config.yaml
num_hidden_layers: 11
hidden_size: 256
n_experts: 64
experts_per_token: 4
d_expert: 128
d_shared_expert: 0
hidden_act: "swiglu"
moe_layers: [1, 3, 5, 7, 9]
router_score: "sigmoid"
normalize_top_k: true
routed_scale: 2.0
balance_loss: 0.00297
balance_bias: true
router_cosine_scale: 14.0
init_std_router: 0.0142
lr_router: 0.00164
vocab_size: 26839
norm: "rmsnorm"
norm_eps: 1e-06
tie_word_embeddings: "early"
optimizer: "muon_hyperball"
learning_rate: 0.01
beta1: 0.95
batch_tokens: [65536, 131072, 196608]
max_seq_len: 512
train_tokens: 621200000
max_steps: 5078
dataset: "wikipedia_en"
Below are experts of layer 3 (counted from 0) of a mixture-of-experts language model. Rows are named router (the router's row for the expert), gate (a neuron's input weights, with its number), up (a neuron's input weights, with its number), down (a neuron's output weights, with its number) and show model dimensions 0-255. Each number is 128 + 32 x the weight over its row's rms, rounded and kept within 0 to 255. Numbers have three digits each.
After each expert's rows: a language model's description of what the expert responds to. This comes from a sample of Wikipedia text that the model never trained on.

# expert 23
router:132170100122127148095098092118108093115137135097078146113111112090144148077155172099107094091124083094084126174108194167109117036113157112127118162088177076108192124059125141109139122165113155123096152090142079129129120164145185149107115152165015173124142077098111111124109189144071144127118136117100154113118121134109151192138071133162079135161095114127164139110133159128115078092113104165092132161144140077183137093006155177199095134125168147134128159138166148115087157105142132160102148155127167125116165164129130155089119203153127105138161159108058124148032145121171090109121181154112137155175114109102124128140143157109136143141153095152135163081141121130166119166150154150113117145152130128123063120174125145169148096099121182099121034141121104145117130145157096
gate1:168130052079155145105128162082117064134108133066157061116148116102111119070124161126134181158192152175107106137087143146136130130134158098100126134146160153143141127172157116113106105184169158084084095101131125088139078163128078130151151131157114183106129170103149121112068175082139168090133141166152159120155114064156136119135133122120110153134116142134153097171128058085144113095147135159136171133192137137169167103104055134143134154155120144098122122064169119125186143135129103147134169111175125123169145155083085116117159116191134110172089146157123102154169126099134128123132152094101092106123106172145210108134109068164153155159149110121139090157164109131151136054149137147198160116151190131101171117202156214135129079122127097132102074125074140104080114050049159
up1:173115123071098131110136172154119045147118159086102107106100074135079177097143084088101138134170149131108120150087154137118154112140183116111100119138181090150170147149128155128162077171087202147153172091130093155147162156147099131097080097171134175130163148194158136188055171070129123114145110165128140115174115072112159131121066113109145142137110140129132138131089129097158145110108155147116129108096151150138157062099068129110186126116133069167082181131141080092146158164166121146121208089065154092144118126130156127118128143123090103091145129186159125149143153097119133104125144128095094168142073139118174187095192111157098081140189089144131114162148139115211100102185131169146115114127198138082156161139160164112149121140105077146119117160102121082113125063047130
down1:110158090136099081095082165119066150102132106146151086085196098157143135120089101148088096141226129115101105093112135136139161069050126111158133114104150135080138164126118149155119138100138197171093119172125117087106104104130100164166087170099152173103120153170115102165200162126085103159086108069084117090208105161145136126072145087119160107183161142117135100093149169106059057098145171137134168142184130095152133132153155068174175152155195119121086133146074122107192168124164109113127117093120158131166135122165060132095147146109159162157166098104131144132145136187106149112118115181139170202091133106133109130104135140091121089134074110164135177184141111116141164097146155077131087119120102078100124145104102083107133139115082078145143121148101111096115098174108116
Forms of be and the article that follows them in descriptive sentences, such as was, were, been, served as, is a.

# expert 28
router:152147135096148141102137084144104103112130145114094160147127152091137141106155208082111046143131158130094125141108109117087079093138166139141097113099110086105145106109207129132189140146072215120134103043151106164160127157128137143109145162114066131120152159135071136138164152096184157145094128169136155113106110169162095137123159106118160086193091149131161145155107133121126086159116143117111063162120143139141119178067080156148081048161106183127104177082066120151130148103112074107139118156112198153107136086137057186118084156186163093092124157124040148118084110154140116114138147125101111145183167140069130137148125142157142141162078181122086162095121101119161171154104167126111185115101123184154114084177101157133146123108143158138174045125129101132103152115147106
gate1:128061146160094213174135130081101125066133105118103074184090178140107168139089148108142089116082129120155071086096136128130130136159162080171128162138144160089118139138117172099180109121092061140125096123155117106107075130138096103139094096151093096195147119159131099128092153102127171080123122073172143171139157099128126103127129073174084169146146145154142117101132133046171172130145096100105079150099136166065153098143136150080144108115184117155132183138129093165065078108125133166174146115177199157133190138113077167174141134097174070145081161109090108152096096156097115186106150175112121109104165143114148135188135119079138158138128151098120125109133116136126161160081073169168104111128128141111147132129111145160153223168093168175109141075115121098138155078126099
up1:114098126103134076121122095245156116195119140120110119075129103133140088166134093104122162127104100133105162153135187127134114179085111147042143166157181141118113126202128120151150130169160142138151163103135169104144090165093136137106179165099139175082110137162121180144099074145177158165176129127151101147069120193074117100158121139156145083168081111124135141121123142179091096127092223112158146063163125121151103105080084136134118191113093101153124129154176117118130100114155089145084089097132132119164038124134135092093159165131118148140145084130125133110184106131144146090128154080131125113110098086107135078119194138186137055076094101150099147161096150184140077143125106154106173136122146104160100134158118124116135155136197099104116151196135098131055108109131098
down1:090150094103125181140129148141141119111079176163120122159143129111194156124158111153113095116094147121158160059152153138067123126124189082142108106130196157140125167135144105169171174145150146134112098123162152102165162186130109115146100127117168124145125145124162162180119123172074102077125088104159074147108154135122191127152085079055168180079119073084194158122113148071138150094138114154118157144104172104092175142147109087124098104109143109139065143117129123137119082100085138128154113099137121079138124201095172084106117106084095174049087105135135137133137134098084130107070155104171191138089138107046110115157139148110138134143191158087173166155178121186100128131125121164124112162164144126125112142150108148138099101201124053151082131160210103069181119122118125
Ordinals, quantifiers and determiners before nouns in prose, such as his first goal, both mothers, only, several, a number of.

# expert 27
router:146162078086095180092150130167126101068095142120097092127187154102184076132198184124162091075155120121110164119086178109137118107089120137069090071153158148131172062133121088138177131117140186134118108078148127157078075136151152071145124105149063119128142139143119136155138142140145141128122147135125156143116136138139127116143071051108112145232122162132153157150129136069118091137099159182138134142104120096127135164122100178155078115144080148116121153128126151151143124071124078193130094158161169106096118126155111141041123144177127057162166149106122139149144150163100128165158158133107136074159159099122122138131129118124121138130173201135175134073113095123098132155162175121110174116072124114130067077200092156150131148062104133127170121064160129128172119163203148
gate2:136139094127136130116091122160071155138180130088120184109123109145125186132149122118072129138142144115106120119078163105146091191107124117128085126123130119066095125086134207082123161082172103146069122161175078170140114176165139080161115134141128104104074110130088128105113114104212127147098163164186158083159112108124166168148111087115116122148127109079162159135125157151179078125131108116100059161096165204150158152090134097091136136152110121109154087085128126121159130124130071124096130137100167126139095077119143192131155082111129157126105095158200105102068130128104109186088137093067101090120191159188099104194094127068141109109147173108144151168136228160137157124217162183106121115073152138131090135090148092136097146149144111169147106142139130111156121171114168
up2:117116172114188103146162100097155118088126052140148057178126115121177065073091056143174125147122069100152185139111081156093143086142107123133187107132140156160168129186096059169139080112129140131129133098114178080077167139138135149075071142155077126179119097088153141141130168134074141117173106111061143165093099139118124140098165134123130172073118119131109093138161107131101113139150166182081168133135076073122113161092102089144111104134126161155090067116112133172149083058113183096105149117215117166113161124113141115092121157143161131118171106118090156134124155164152131114155109163145103189146113144090151115082131118122084166129108108156121112115142072072156136151070074113119122125139104140113157095186129129124155174088087118137145184121078108117086185132195159
down2:083173165129110124185145112090092137150166140065154166156090150120134159128148089102119091129131062048138152109167074105094142126068118021100157153130144153077164145164109116119138121134148117126112096128127167110108141105088173152089096115149114096135139086110144134072156113082158152064094142129127111116165181110109130112084075131126193187051149115081196136164151148109130123100136165121163145125115123106138142092142144125131050091081186107091140149146132104154107107160146099137156114123138147173155127125114146071093140116114137150167131112123091127119094136154137109111154166163168133154107105084073134070085115160098134196102130133112126135045197065114107142170143108048135104146156218125099177100045152129153080127124095139170104120099142170119079120175123145
"the" and other determiners or pronouns (this, its, their) right after prepositions like of, in, to, at.

# expert 63
router:137112081105124161138159102114135093127125127157141162147179154116192147113167172127162117106093130097116167177097133153061134088139129126132173107106158135138157122160122044175135092089129168106149130075170082164102107136156160150126140142177058092062086133142127168172097156154109116131076118146164136083148143140116142162189093087102131112175088120156114106173105081125127166148091134156061085172143170122161117118038111142141091104132118170136118156103091137130104080158091078171094107124099127090110107127142088118048150139179133075076152162067082132173106096129158143138104192141109141133180082086121065160094132143152092143140204182148141132141126128133152059122197145125144133108121090205102129152162173140130169110093091195129128081132110099118096121157107090
gate2:152175076114117156125110078167126141106145203095173138127161144091090057159162151134119110137101182154123165093189136116139192120071137101146159174127142118133129097116101138156146133089193076128159150062111109068089136216112096176194139168100117153110133134102103126150123165097132079161096087158180117148149091124107163135145107129103122113150147060084105149133142131114106114097107135148141161115106077144162090155153090150091103120111116130188130170088124077152163085104164119125212098140143116144115062155116030158115137142107086124153117098083114107068105124124132086161129122128128145147159136163136077137180098119142081051059082132117097155126080147147096135119119115195069088161148112125121103142160061087094097141138148191122115151123096127089136148184155156
up2:131149130131141077166149162092107111150117117129128128127112102189090171144106125165095183212122092111139097167133148160120079149123114172143103130138120089099152152143110094088126140118107158141081063145134123200165083091120129134101113127162126102152201109164176122126192113154154176135170139089098131159070119168146113126084159127151058146098109172162156114087135171139130185182126154097145109159144159093095165095119148143128137122129168065076104066124150137118130155127136107146088132191169110120087196072161161071108104101154173111076121157077129135136117172113082148111146151143125150101107098132145205156126177134126155162235205118154163112116156116122159170120132172071111145054086135139150111115127190124125144138144121086152154146122072203126110124090087176
down2:087102070122090140147098146106148158106104209076085190124176083089110178113144121157173129157113114146144185167092096119090116114095116141136137130114141131123133194122161145134118065085100202107188061100145128175134119162122119103142076137115117094163078047143173148090073168068096158163108140147154144137134097173068198188125151160101106089159087109081174112121127121165128130103109146151129108134236158159166095134089136132082092192130169124153147130146164134138173093166126109115086066177105098108112092140163090156115141165164140145153110150113162148118153186141148110142152133143101131114136115135072108151138149199134123115169146114120132138126092114069125154086132087132131145044132076128178136141074197144119117096106127123137116109091080103154154143122098102
Individual digits and digit pairs inside numbers, scores, coordinates, years and table statistics, e.g. "2–0", "−1.2", "2006".

# expert 6
router:128195111128056194107170115150148084048130135111105089130116171118126111070151107111136110060121156126115144127045188148152141121136133117057141163162158097131113088121171105179146119098130161054123135076195114173136131100149183128085084117151076139103143091122137122112121150168152147140060137131125146114105142190079118101134073101126150140154109093137135175155145095150149142163096196155083154121099104043132135132142150143114112115173114139134137111127070140124093155076140139198123128113111138114111146162147080144075151155180141097126170142141119099121114093112182141106168123132078134142164086075092143162103130180114163158175183186110167137085197104161128106160155156123095155144121096164131084112156169138121142084077088198135103080096181118171089154161162128
gate1:117140158054185113181168106162124084137175102133159106108078177154097163082108177149128072053154123122137122197180134133120086102105189132156164088153058190151171102124103095091142144151134097097136173160125163113093146199146140134103104070149131101107076090123112152175105082128067178136099090117178101089206123110132122182106118135171153149128161092132177056162162128119144120216166139136145164069135134147130132048102120092136139107110136106101116135102198117166138092140151111172188119080146155121126158140129140140146150103133157100117111147157147168125143108110106145133114151086162208121161132087135109096163104156099117106150105140157116152107173121215144126104142082125121084151153121131144072136167148147141109154152157125110109099088134112156197145181096111
up1:116171049129187163133159082182083154136163119138160093115076106141138114163091097124141091137128124049158095126111146145119137152140153134137138088106091125134160079085115178160133151153130136157095094162138075099118179093142163168122148130112137144110148082134126105150123118090108125108153094081121081074150128099140135150155133124151147095153146077103090114168187141117107151169153080156139202053149109166082131083132125101124089151142153157117189102145135172084162121079114155128136117143148135150141101093167110116139132179057161100128109160186110172082137128104125142085104102124168208059165065149070122063168120200157109129158134105123135143108143157155120134062140049081140107093137142122185133058143117095185120146055127117195175129124082124142179134176121135
down1:079144153107158128178102158067082149120114070107121142128108134142151104089158189134092197097106106133092106091097102112118120157117069077145129062088086124074173083101162107156133114152182104147151119102131133139100154124121155110188141089160107123105148158137091128108076117090115135105087153071138110118160119110069124144128112165146194146182181144131084109162123121162086192152185130107062154077174110177099145048164149137130130165145123073134084127173119052151156104157057101097121118120172101152113145184151125093145077166089100131175158130090114166081152096168143146095125097127160151083114114121077136101163103181160109130085093118135139095162193147139127104127136095121181122093133112152200095134189095072178099141087132112114124161134141099095165167106153145
Opening capital-letter pieces of foreign or rare proper names and acronyms, such as An(cash), K(ister), SL(FP), Tar(apacá).

# expert 36
router:209129093106074155139165060081129121095141123103133138104128160112178126094216166093109119137145120116071126108138161130109163081119137138082172099104175098095174105155117139141120104143127164144151147052149151181105100171131185136097107195132040132088157074138159206133129192125054112131114153105147190122084131152084116124163109102133075104130123124148163118128139165125145104102114103190110118130131140145152111120063103133148060128147128080110168112076080152080069170098115160180077098128103127140127099130116142138125145132129112054102152120126121169138046156149190142103160152144096119144179103094146111168167087153163131145142130152127137125073154145104144143208147125124133093103124124139102081069164159146179134150077069153108131095102148114165156125153184147
gate0:152169192089180112100099155120124168125104128117163116053091117095164184165149104108067081097173064191155121143126114098150160119082092090180173097128050188158116115161178134132117146119135154094161147139132141088213081125141143152119101103175143133110050110174101126198115191179119109106084145123128095114089155134158099147093107122157116162176114149124119119140166148103149120132111047135172171135110126146126124161149132102153183113184150152138140139069122122160152093072151172120156118124125103120189119121147162102141126155113160136126110170111121163101085126069113124095129085140104040130148147115129175167128096156043138145131205105118097114116084195089098144134123109126146078124085128088152125094144168171170137103154140189127112157162105121117155113066122102
up0:130126092163161113160102089147074111147148072118129136122137092170127087137186121134104119109140117105090059108105101147114083165184090147117116165067158110164189094150141139088135124162149128110164041145135166068131195152124103132139173114098094086168133140128154122126157114147113137138114152135082086102167142066170174119121109153105099053135128131108149159104115166137094085114094156150135069150208172103124121082162133119175149205122118113137128077126088129069091142160129072183127130123125129169068122116128165181095097091116187120078168111066156107178195146063169140104167162135104178124105137117171153100133153123160107133123053116095132105118138132120112128136075121103118199135045104114150105105162162083106138139146170141152157179111194079136123132125085137
down0:126167114104104131155149197121124179075112113144098123166135127092163128122199120151089134128127146096120113161119105176124156187102143116117093109135097169137135101185140165069111133157125123085162093101068070127170131120165109114106148083142147129115106142096106036164086118104175211072079106155107124174113132119155112119144083106166065146094131129176118097153103076193149136124097086151062168080167146146100080125108082153069090167125183146159177155086077124137155135128112116072120101126126094124169125115095145111082121168175109084116115130157101142134089111110150149157124155036049140081156097182066167216115159131141107110134148145135152153116108165168114058140079174191104111100082113093130126132123130102151153162142132138141124142165110143124161163116166135
Subject pronouns and auxiliary verbs at the start of clauses in narrative prose: he, it, was, were, has, would.

# expert 49
router:168111139109121147101155113085159073126147176121083156114153165110116078089171160072156126106146115155087142119123160161095117092135134138128144086121113091135126100106128084132163097138082189035128142099129076168138103121138198165130110174160116128130132126150131098160217169098109109123062164177139151120125108171154152156112088126122113069161101081107181119147098098149158091124152114168129109143111149175164128157045128124144083089182118098099064136146112124087047173128094141101103118131158147139133119156113092138103099098189126098070163148139067159098100108130144114075171146105134082145171082093080126136140119201151124161190164167130117131094173123128191120154142158079083124139104141149078124104181178150184126101079121159137172099133174108169160196162164140
gate1:109139095080138080125098178111175142165135148090150113120105103197096127091172155141081123105142137133137086131165121165085089072138109146145080124136138087123090138088096136118095132120155183141110143124090060145113095161140109137058112122131156116091089102196164046110145142113168117072122176150155182111188135057091151066208103135125187109210092079107127130162160127124088090141197110106149143076112122133113108165162102133132106182139084107106105206131152116083115111162097147129126135094153156128165131096086148130153114099200121125146168149122150115163130085094128101073148155142124170156176139128090104110156106113137163056137111120138140190119130118143095136114058151112169097110072142136167077071159134123099112104070157105114132132154154102113136132129048188
up1:128090157104111163081146085166047071144136136160129160136114105123141114128135115100167142134172140194083140165099146100133150086111138102119169108140113178131117090141104167094110133114142113130160076193218151124107167170134058111156084140122147098148154117112079105156103142134148111122056159108151231077186077159148114115141196111130153075088180164144114107096124185126110077193060170167142150158118100120132119103119106144118125150133103148150094080082123157114131115118147063109134130132150133129083096139095102142124179125124111151108087131115147172138120094144107160152138098135166086169070172185150131118142117086157169135115097084102163180158142193120149161127095174183106097087145131072163195115145149087099099093151121168087165105106172162126144095173187107
down1:096223167081113144111143132154162129110165123106094118138117146197187132129153154188136080136157077117056086085130111143124162155145114124165107118107145168120178088097132129055118120080120090127158109137118101140099170123172082123129157145155139141126138075155081146129110149130098104116129156109122167164172120095093108086148110118181127108178170149152146114195103181084110130170153148171145102119178108113126059110164139150149149155136151146134106107116129134107126082152150193185126171073087095092088122118118114166198113107101173139171170135146148142106131149105093111118098165090065123160114104152127122105090180071065149181081120124105084139103175070140168132174150167158113135147164176208155091067105148144116112138155141092141136074126179154145236105114103122
Words closing a clause before punctuation, such as me, us, far, side, left, plus odd word-piece starts like recomm, exemp.

# expert 62
router:195217133106150180093111119093151074145133143131106135132143159106202103152173135112163123101114124102114156151090140085167139129135119107126146099102120082121120070125220080085153148101114153111154155086149144108117134154126155125106082133193095106097165130099114138138100178126137091111097114153145148148104187135141110167145112131163131115195125067118153100113141063112143115117111183191110121141142166120114101135163113163149150092139151150116135102113207161107103140158109089105066112195053157081133094122088116084096151150146143141111138165131095131140139166108203099136172142094120126119130132102148099223158154149132175156112161212134119095064132123145115113145160148154112172141148079127141054141177111101147110193139097176209123094125224124134187136127127109
gate1:172069117146145100155099207083151120160093064195133131178164124111167156157072150130103118075188089150126196191175164083118182165072147149117128157156123118113113101117100131113092102127159126104123198064144143125063087158121126131061107134085134194150103126131141130145155176150141141146055104076102135160088158159169102149103130148161105089135107118190115079152086142139196079179191124111083127109155159096128141098083114101119172100064160080117122108157116145103135130156122083122129072124135141162152124156158133121101109134162162088142102066138125103138160102129114109103123132148097146085112165100209112097135159108166113115114112193084157220118151110156121168132133104144142104173111066099123146132138135120113114134096138129104056127174143093183124149147134105
up1:151084045068061159133138123129150084137122182164148127211108126122082183087092129184180102169049150099095177126126130129049111106173127128086153132121165120138133144134124151095126168107101130089153141105115096108111133127100142213091169066133137113133167146114130186100098110168129145145147108114136113131105135146088159105138121037086138116138094094143163097110142088130084052121130097118092149153094184161070141120123104127126168116136087132100144116136140147153171158177149083128086195165130123124129116069152120146194148117094108124148135095123180113137189140114131158139141117159174062162097126105152161154125166098151096143170123077112118144137090117169130186130064124149147082158118114045186135098096085148128117126028163163166134114153146116110142124127167126
down1:131167129159147169174130102130063105158162171120219106068149085109139179122082171133162141148124072152096098117183079102154160122123154097173133137122112158132147145074176108180083133110156121115153133090185123133225182120133117117157109094170118129064095096073081166103089114066079091090108150177111147158122134124206136147155047202064111149080175183097120126117114098112100149121137098154093152148159113181130112130112161112187127099139122166154120116130140138147095090112137142120135110089167128128133157156148138131175115077118143125133094170129189126122174123104093154118111140092115080096082098124093189100134124085153171187085168118137067143166112154150107092115063134096093114149127151063155127120127145175136138103131070096100169097101136136138148108161103107
Periods and closing brackets after initials, abbreviations, numbers and sentence ends, such as S. M., s.t., Sgt., 8., and plural s.

# expert 29
router:164179112088080201100191171083149107145134136122106107161136178116112114111179154111159142128192133091114154151135164139119136109180175166116116084120077107165197062184124144098121132144058199120092145119101172119144130159133159190122109147113113127106134091131144126169148156070157146079125157136122145190132101119141062154176119109160126134142137144095158133179152119181141164122143161111077108157100158138101172111122122169101129131118116156134157119108091121070048090091095093145170109113138137073096112113085091125089143160209199130084150175116073166175093153121146092120136158081105123139149097105092137177117124130168101118149183201119120184134132150106163062206138107136087126088101093168125113105173143135131122182094126157138121050168167132139150139119152112
gate1:105134133146109170156127171138088143148144153093112122136167141112130112110102148103102081135060153090174150125123055107151168149090140114104209133080134155101145102078155123154122180095123122089175156126167113056098170183096172173153096083155139181091151167154102094122112135105163069135170115136159102099153125162174106081094139121139129148150146123135108117103063072157135096020110118099090130148073141143088113155125094136049105147164017162100114149079126109050123154162128123168140093154103158159124156126116166178145135129140159153139152101164204131099146117109153106099158126138131148173144136082114124132151165157098097141098104104079062124119085179090179139089098110226119084117106130104114113127183152103171173149129155122154145093130123150150134131158139096
up1:155141145147138100109114115130163125118089120181143078082090140145085121107116144186148139143156150156150123089096075131131119128142092145129078143181134106087113112175073124070116075152138111139079145139059180129164138148094113098093156108079133153138073112166117104069110094150082122168109131100112091202081097102124136093085124164150133077147077159138112157179104134079077140153131118090178126146223076110143179089120152094127062131107198094125121087090101136154154174138126138106126157110158118074165058130130137137122168146172128087114184156129083113090089156187169144164110152128118106093125140129134136061124169154111138141134132209119203111127117166115097149134167121079153091111139198109078149155174166128083185102086124097163112173128167167107151149117160074
down1:133075159146102115118146066162127160165118166124081123071156075130129198111071116095114160089094125077130094177109130079104161134152153130173191137115177136092151066158081133140126121137144141137078132105109092144109157144071139166100132134136223188172100143114169143136145109149154127090145162160128106154117151102073123151154062147075161158125171130082141148106176079130106215160076180122094132101158111083153116178093155105150105107118123101151148086140200059080131095170150136091149085165168138106108098122124166093123087158138168135125153107113108175157126105155157092086097088183083154057180151164111102155122152103169119083168144145117088130163118100111101130148122078115144133119131153091116153163071099120069105133136183142088135120133144185079137078100152131
Semicolons and closing parentheses separating list or infobox fields, such as IATA: none; ICAO, plus mid-word pieces of names and hyphens.

# expert 24
router:114176117103126134089176107155120112124125147088127142161108131120160120081144161115142060094154104129102146158112212100116120062129138132128082094122146140152196059114141126117110114115136193113123115075165103149122082135156168101097102129162058140125135119147124126127114196158157130138113147155072190136091147144150141131157102093127182144242102117119177133114108148102118044118131105197137105116127174072154115165115175155147111100168100140088121195134112117140137128068143105196099115153158143144079107142139114167056146159191181045132143119118087119194102102127145129141124186110129112121155126117088110158133122151108100148126152201159104166085146110147145106157138153118147178124082155122147085109181078146153155174085090141144142070070139077133166117115201160
gate1:153122157132121114110135139158104177134135113140126087096153089085204082105108109122135142117167109144101133130083105073163096123149151080151189117163177147171139136173125091163042127131115166112197174096117174098101095126117125148133116125143103064096215085090112173083150075197130132141147191101114124135128084131103137093147165055128175178117100136085146156135131132140120172054152167152149136186108107176126181134097115148166159132096093166144125127070084142082143096138170162126153101119142113111101101151099118094108135156131150084102164143162205102082096124133147110083096145131086087107115118096128141174123105144116138103136127198149146156130146189125127135133154142131157117121074103083095115135020090092177106126142175113180146166092170163063156160137180113
up1:183148149119089131151111113138209066120140043077162121135173132096114169127176179139118118124126106092130125161116123125083101138154070125091082173134124106087110140116087139172136082144127095127117122139072177166132138134130131139063111102112173108083114068133132099161099179057179151168142087086124117152118223142124060111133070136166073156102113122167148088096111092109113116127155098117106111108106099113183128143163199158066110135096195081126122096175143143144131142105154155118136099094123133134095102108115103104168059139101043117042079100153139155139173137145124173169187216154137186155114163135133096096141103138150077092072127099122148140177119157122143098177130138138128129138110118105126095116142114160137132099062123098114067127127098109134127112177113121
down1:075183149134185148117084081116181167147140101102135099133138198078077098124107143152103160116143103168079143096090149105113176106085147094164172121088165133115118161163170186147157134123131155191170152136067172159177134153101155131110118088136114167129157197107057097109161169159091122131136190095183105130120084129110166158154090076046120154169149149108133099145136102203166152126111180091133145173131116120096152160110142128127113151070137116173079110111134138097144080133159112126130114118144194109132122126093159123138127157122082108121074150117074155145068131147171170133072117079165092151109152079127092149106199106132150094188083201132132150146128151124121113120178160147124083099160114144063118085077106079126105082117132121134126160117062123184128091158143121
Articles and possessive determiners opening a noun phrase, mostly after prepositions: the, a, his, their, this, possessive 's.

# expert 22
router:124186102100087178083180123143145067066139192125089104119107191109127120057172117102110108128120155109115160123035178160173112139110147118095125146175141095102145078111159121215126111118124186101108165106135090151133144106168175136124115150148063125114123083159128153165145145138156100131071120145140137103131151185114129141107117097116127111135127124136138151090128109146152145142093186172098138103094143046127137117128146145136142110167083174138147116102078130100099188069115134172124111082124117096100123134148094143076171136178172100143178151144089093151081082087172134109162149126097105154152097076089134136091127166124150158161165180130151154099190102123134107153181164133074181146138117151130100085157160153158092083061065214133124083100175095167069148156148127
gate1:144108144124107104123110179109109193105163085121101163179182117140111123189189156096105184122127101169100154111163168178040083141109091122115158125127100153106137049108112173148105167127066098074130079112116065112114098092073104141078141147151102148168138094048089146064106075166154100160100086154164163162082158097153161148109106109130140115122136130160123140108168117121182109134089108092120152076144155124142175181136156141165144115153145148095120092186155139123138157184140118119089122149085130113113136188110122127132128162089082132161115084117113102157135136081173129104143056173168157122119136117103193153142153129136111105119163087099111120127088171133117134100127168120099110076070112120134143125098123063107064120095169059150156054174130144131056185142162111
up1:135153120112103172153187150122084127120148118132095137113151120195092114119127120121121130142165163141123143144136122095139160144148136184152079083160094137116154157078128197113167067132089168219106166100132164141172117144165200149143135127165156133122135138159146080117146158126141179121183107107121160081035056063106139148129197133138102090140109111181170092143129101173057104075123089134079148145094132218149089126109081148094149164152139147113123127140120106086121181154146118160164135090103112194139102195086082135130065127108059136077134188072130169089200105143111171107101201120126132121089106128091119161110066144141144126099122094115125130163122152139110133128100181124130085166145168165087108171127162125167112145142181145137145167134107120108173088131137134
down1:160125173096040128180098102093114107132104139119067162129100176227177120145139100077077081153135098122087061212176117112094151156174153161114129081059157092135173154212111067113093091158111099120080096164175120167154151137094141098102100180163116174109175148113109131139182152101129134070110164102028115122101170149170185133134148156141140171091120118121127176148105111114098117097115125172140165171122107141176113202063116143139117182116182110125096137085138149133121159127113103117127135155114140170129142127122142143095144128129158081140125107132144067158128095152149138099129103121147100101144115084163153228160096156161156149111131112100120125138108163117143060082079165080158127147107148088130120098125113088124099121151107105098134129129133115123128148078176115
First word pieces of surnames and foreign proper names, often after a given name or title, such as Pear(ce), Mack(y), Sel(im), Bij(nor).

# expert 57
router:148144152088089185130137113108131040109149133106068124138145176094096097091166140055158117102100140110088142151093157151108096130187173127091179131111135135143096096133136092108179101121162195056147126109133113151160095193122129153056130143152109115132133118123132097131137154134111102117077176140112153103077154147129156122157081056163123066176124090153161113152093083156135133148169151128110098109085112131143102113073170130122105137162171085082141088118114147111052167133080129179140101106145185143141106157117117158135163141182118106082162129174065135094075138136149101082203166148080138180121093124022153106187151150151108164170128187113114165052180110194116114153141152135084148143118116135142123140160124141133143148088139140159125098120176101141100189146158116
gate1:111178172092188126116139122105115125170141092072134143180130173119124105123145132097120159072109112113179207169153171155111170143151116097102156087108064129138116068162139180120153128157147106109125148067104146122075077105130144153092157171096101109174192106161114177084148077090150108170046130128135108111093117195129093154188134139116132110095082093110122127109104121084136125083109131111109128113099118113153118017126112126093113107178133138160149085105102118133152168133151141202185126068170078183144177125118147114156153153093102138112082125140100135145115215098131134158096154122150149090138134182167171089136163147137171180133161167115120146103093116139130180156163137165120204115145142168085095168136163129093082141086104154198110108122088097108108183124119132
up1:108152092094134102143149110136105039109131106137073169149084117111147102110129150130069131150132137154154135187139189162155097129153140181101147084157166133045131125131128099142124133110125140087141101158080135106145153089150077183087072155144125087075095145074069054119135126088134132110168095171115123091120157140118135144088122178149133136088152103128119160096146132147153104131145137114137191095093114101181066199098157195109104084074120131106137161192146094140118167169116185152124209093062114142131168159164106085176144171110091151073151146131112113127127131150126119151112127124122098073196144124186196150126157170104185150106118159099127094073124113151056129142143097134061104117063113150126104108135149113121149126112175175165140123116128089159120186060128163
down1:117165140107185162128135175170126120095202120097176179092137050126088144116108168131191163129143132154098099113124154120165131140097147121138153190083115133103157128042174146104121138126156151111128151159107094120140109131093154136126151118141076148148119112149076137061105124071149043111146148093089138109146135079114128117128144155105106132124094151091094137138094070138102141216110126110143115143113137124192133106103080126076057119116169097126158158126172100131153195140096088124154138143062169079154112153175073140150219130084103135131167108107080120119204134155132174100116084185121114141152120081106137153064083143065118107113106127131165084184129170170122137120195170163082113123138145154179134153095152108138149089158168166141118112086158101171116127081074116
Prefix-like pieces (Con, dis, Un, inter, pre, non) and short fragments at the start of lines, cells or list items.

# expert 26
router:178207120057084145136103115098190106126164130145109127111131137072227133112163133111198130112171153098072172178071144158147150112100158129142138095124126123104153079170179116129131117162122135118158140096156138114131100116106180139104090104202090110076175124121114190131202120119078110110098154115132172133120148124092100164138138111160124155156104096127167106133135067151162124143084153176106102151104159091103109174128105152117133092128164160138136148127124166081093089137087136126063099182101161075098110113132105085123186128128120091091142151135088145131109177124166099122170096088108161153105157105131104183153183147150167145142143213148139140075130109072128102183180116106087158157150112169115093134167135154119118150142094156191150073105226167147173156146168116
gate0:091111161081074147130185093192166111135122074154130069125104092118056204109150163098174118104174126145176128115099079153135138148036168044088143165115182098159147122122111134108129157151090147129156127145181129119139119189140083135114104158155114101150076108176160104161093074086128162172131110103169191122133110149111129137123161196114084090092138139117127158096131071152134139143066145118140142087084176104100096057099073113119165135166120162094145159142111153114136152127210160106179116137165075099131100166121170156140150085193160107110091159107068099134170122149118143081142200144177147120143122139056124120099124147133119152132155106153083203114141149109132118134176156118116148088161087119086160098151135128131145088183151146116178098146131119135120120150156158
up0:150131130101115132149136146082103157127122188176104100150125174144157127141165144173116128119107149114061087110167145121109158145158080183156117126137131099103128099148120136120168100107199091114189168111082133087094123099115165064151162180158110124153103123089122170097119159163119074134120177082063089167129138135100128153175115108124143111141071136139091086146153105145111110077112167126154093205180121162143185170135149103106118137082166096179150105109087094119107127066130130133117113101180172093055138090138106133143118130098069106164147123114164108059124117086132085194135082083114102207056110115203124071156128136060117109082133144134122105126119115133126155118069077098139116184065152136177100143146161185177096166085116095087130126153140102099161127110191139
down0:199153143074155123175080106097139135199151181180040139113102097115172087158110087180142185114149112107111064120111178175138165137106137179109094108154152094117133081191155109161123129121161134033156077203102077104154120140126142140158143165099121114162116111097090071166065135101140079164129100093125079117142106130108103096135141123140139097147080135136128087122140091116156149118153105165151135098143123130098092094138077141046144143135185158078124127105091127085095127099111132153081146119114137091166037204107139110106135195149139136106173080110111142175106101132096123144128125134129128042172158154108163112140124155119169110106102159088125182127098125120094114150110125108100138131079102134149142127109065143100184140137119171059190126134077096117118119113121159
Periods and commas closing prose sentences, especially census-style statements, before a new sentence starting He, The or In.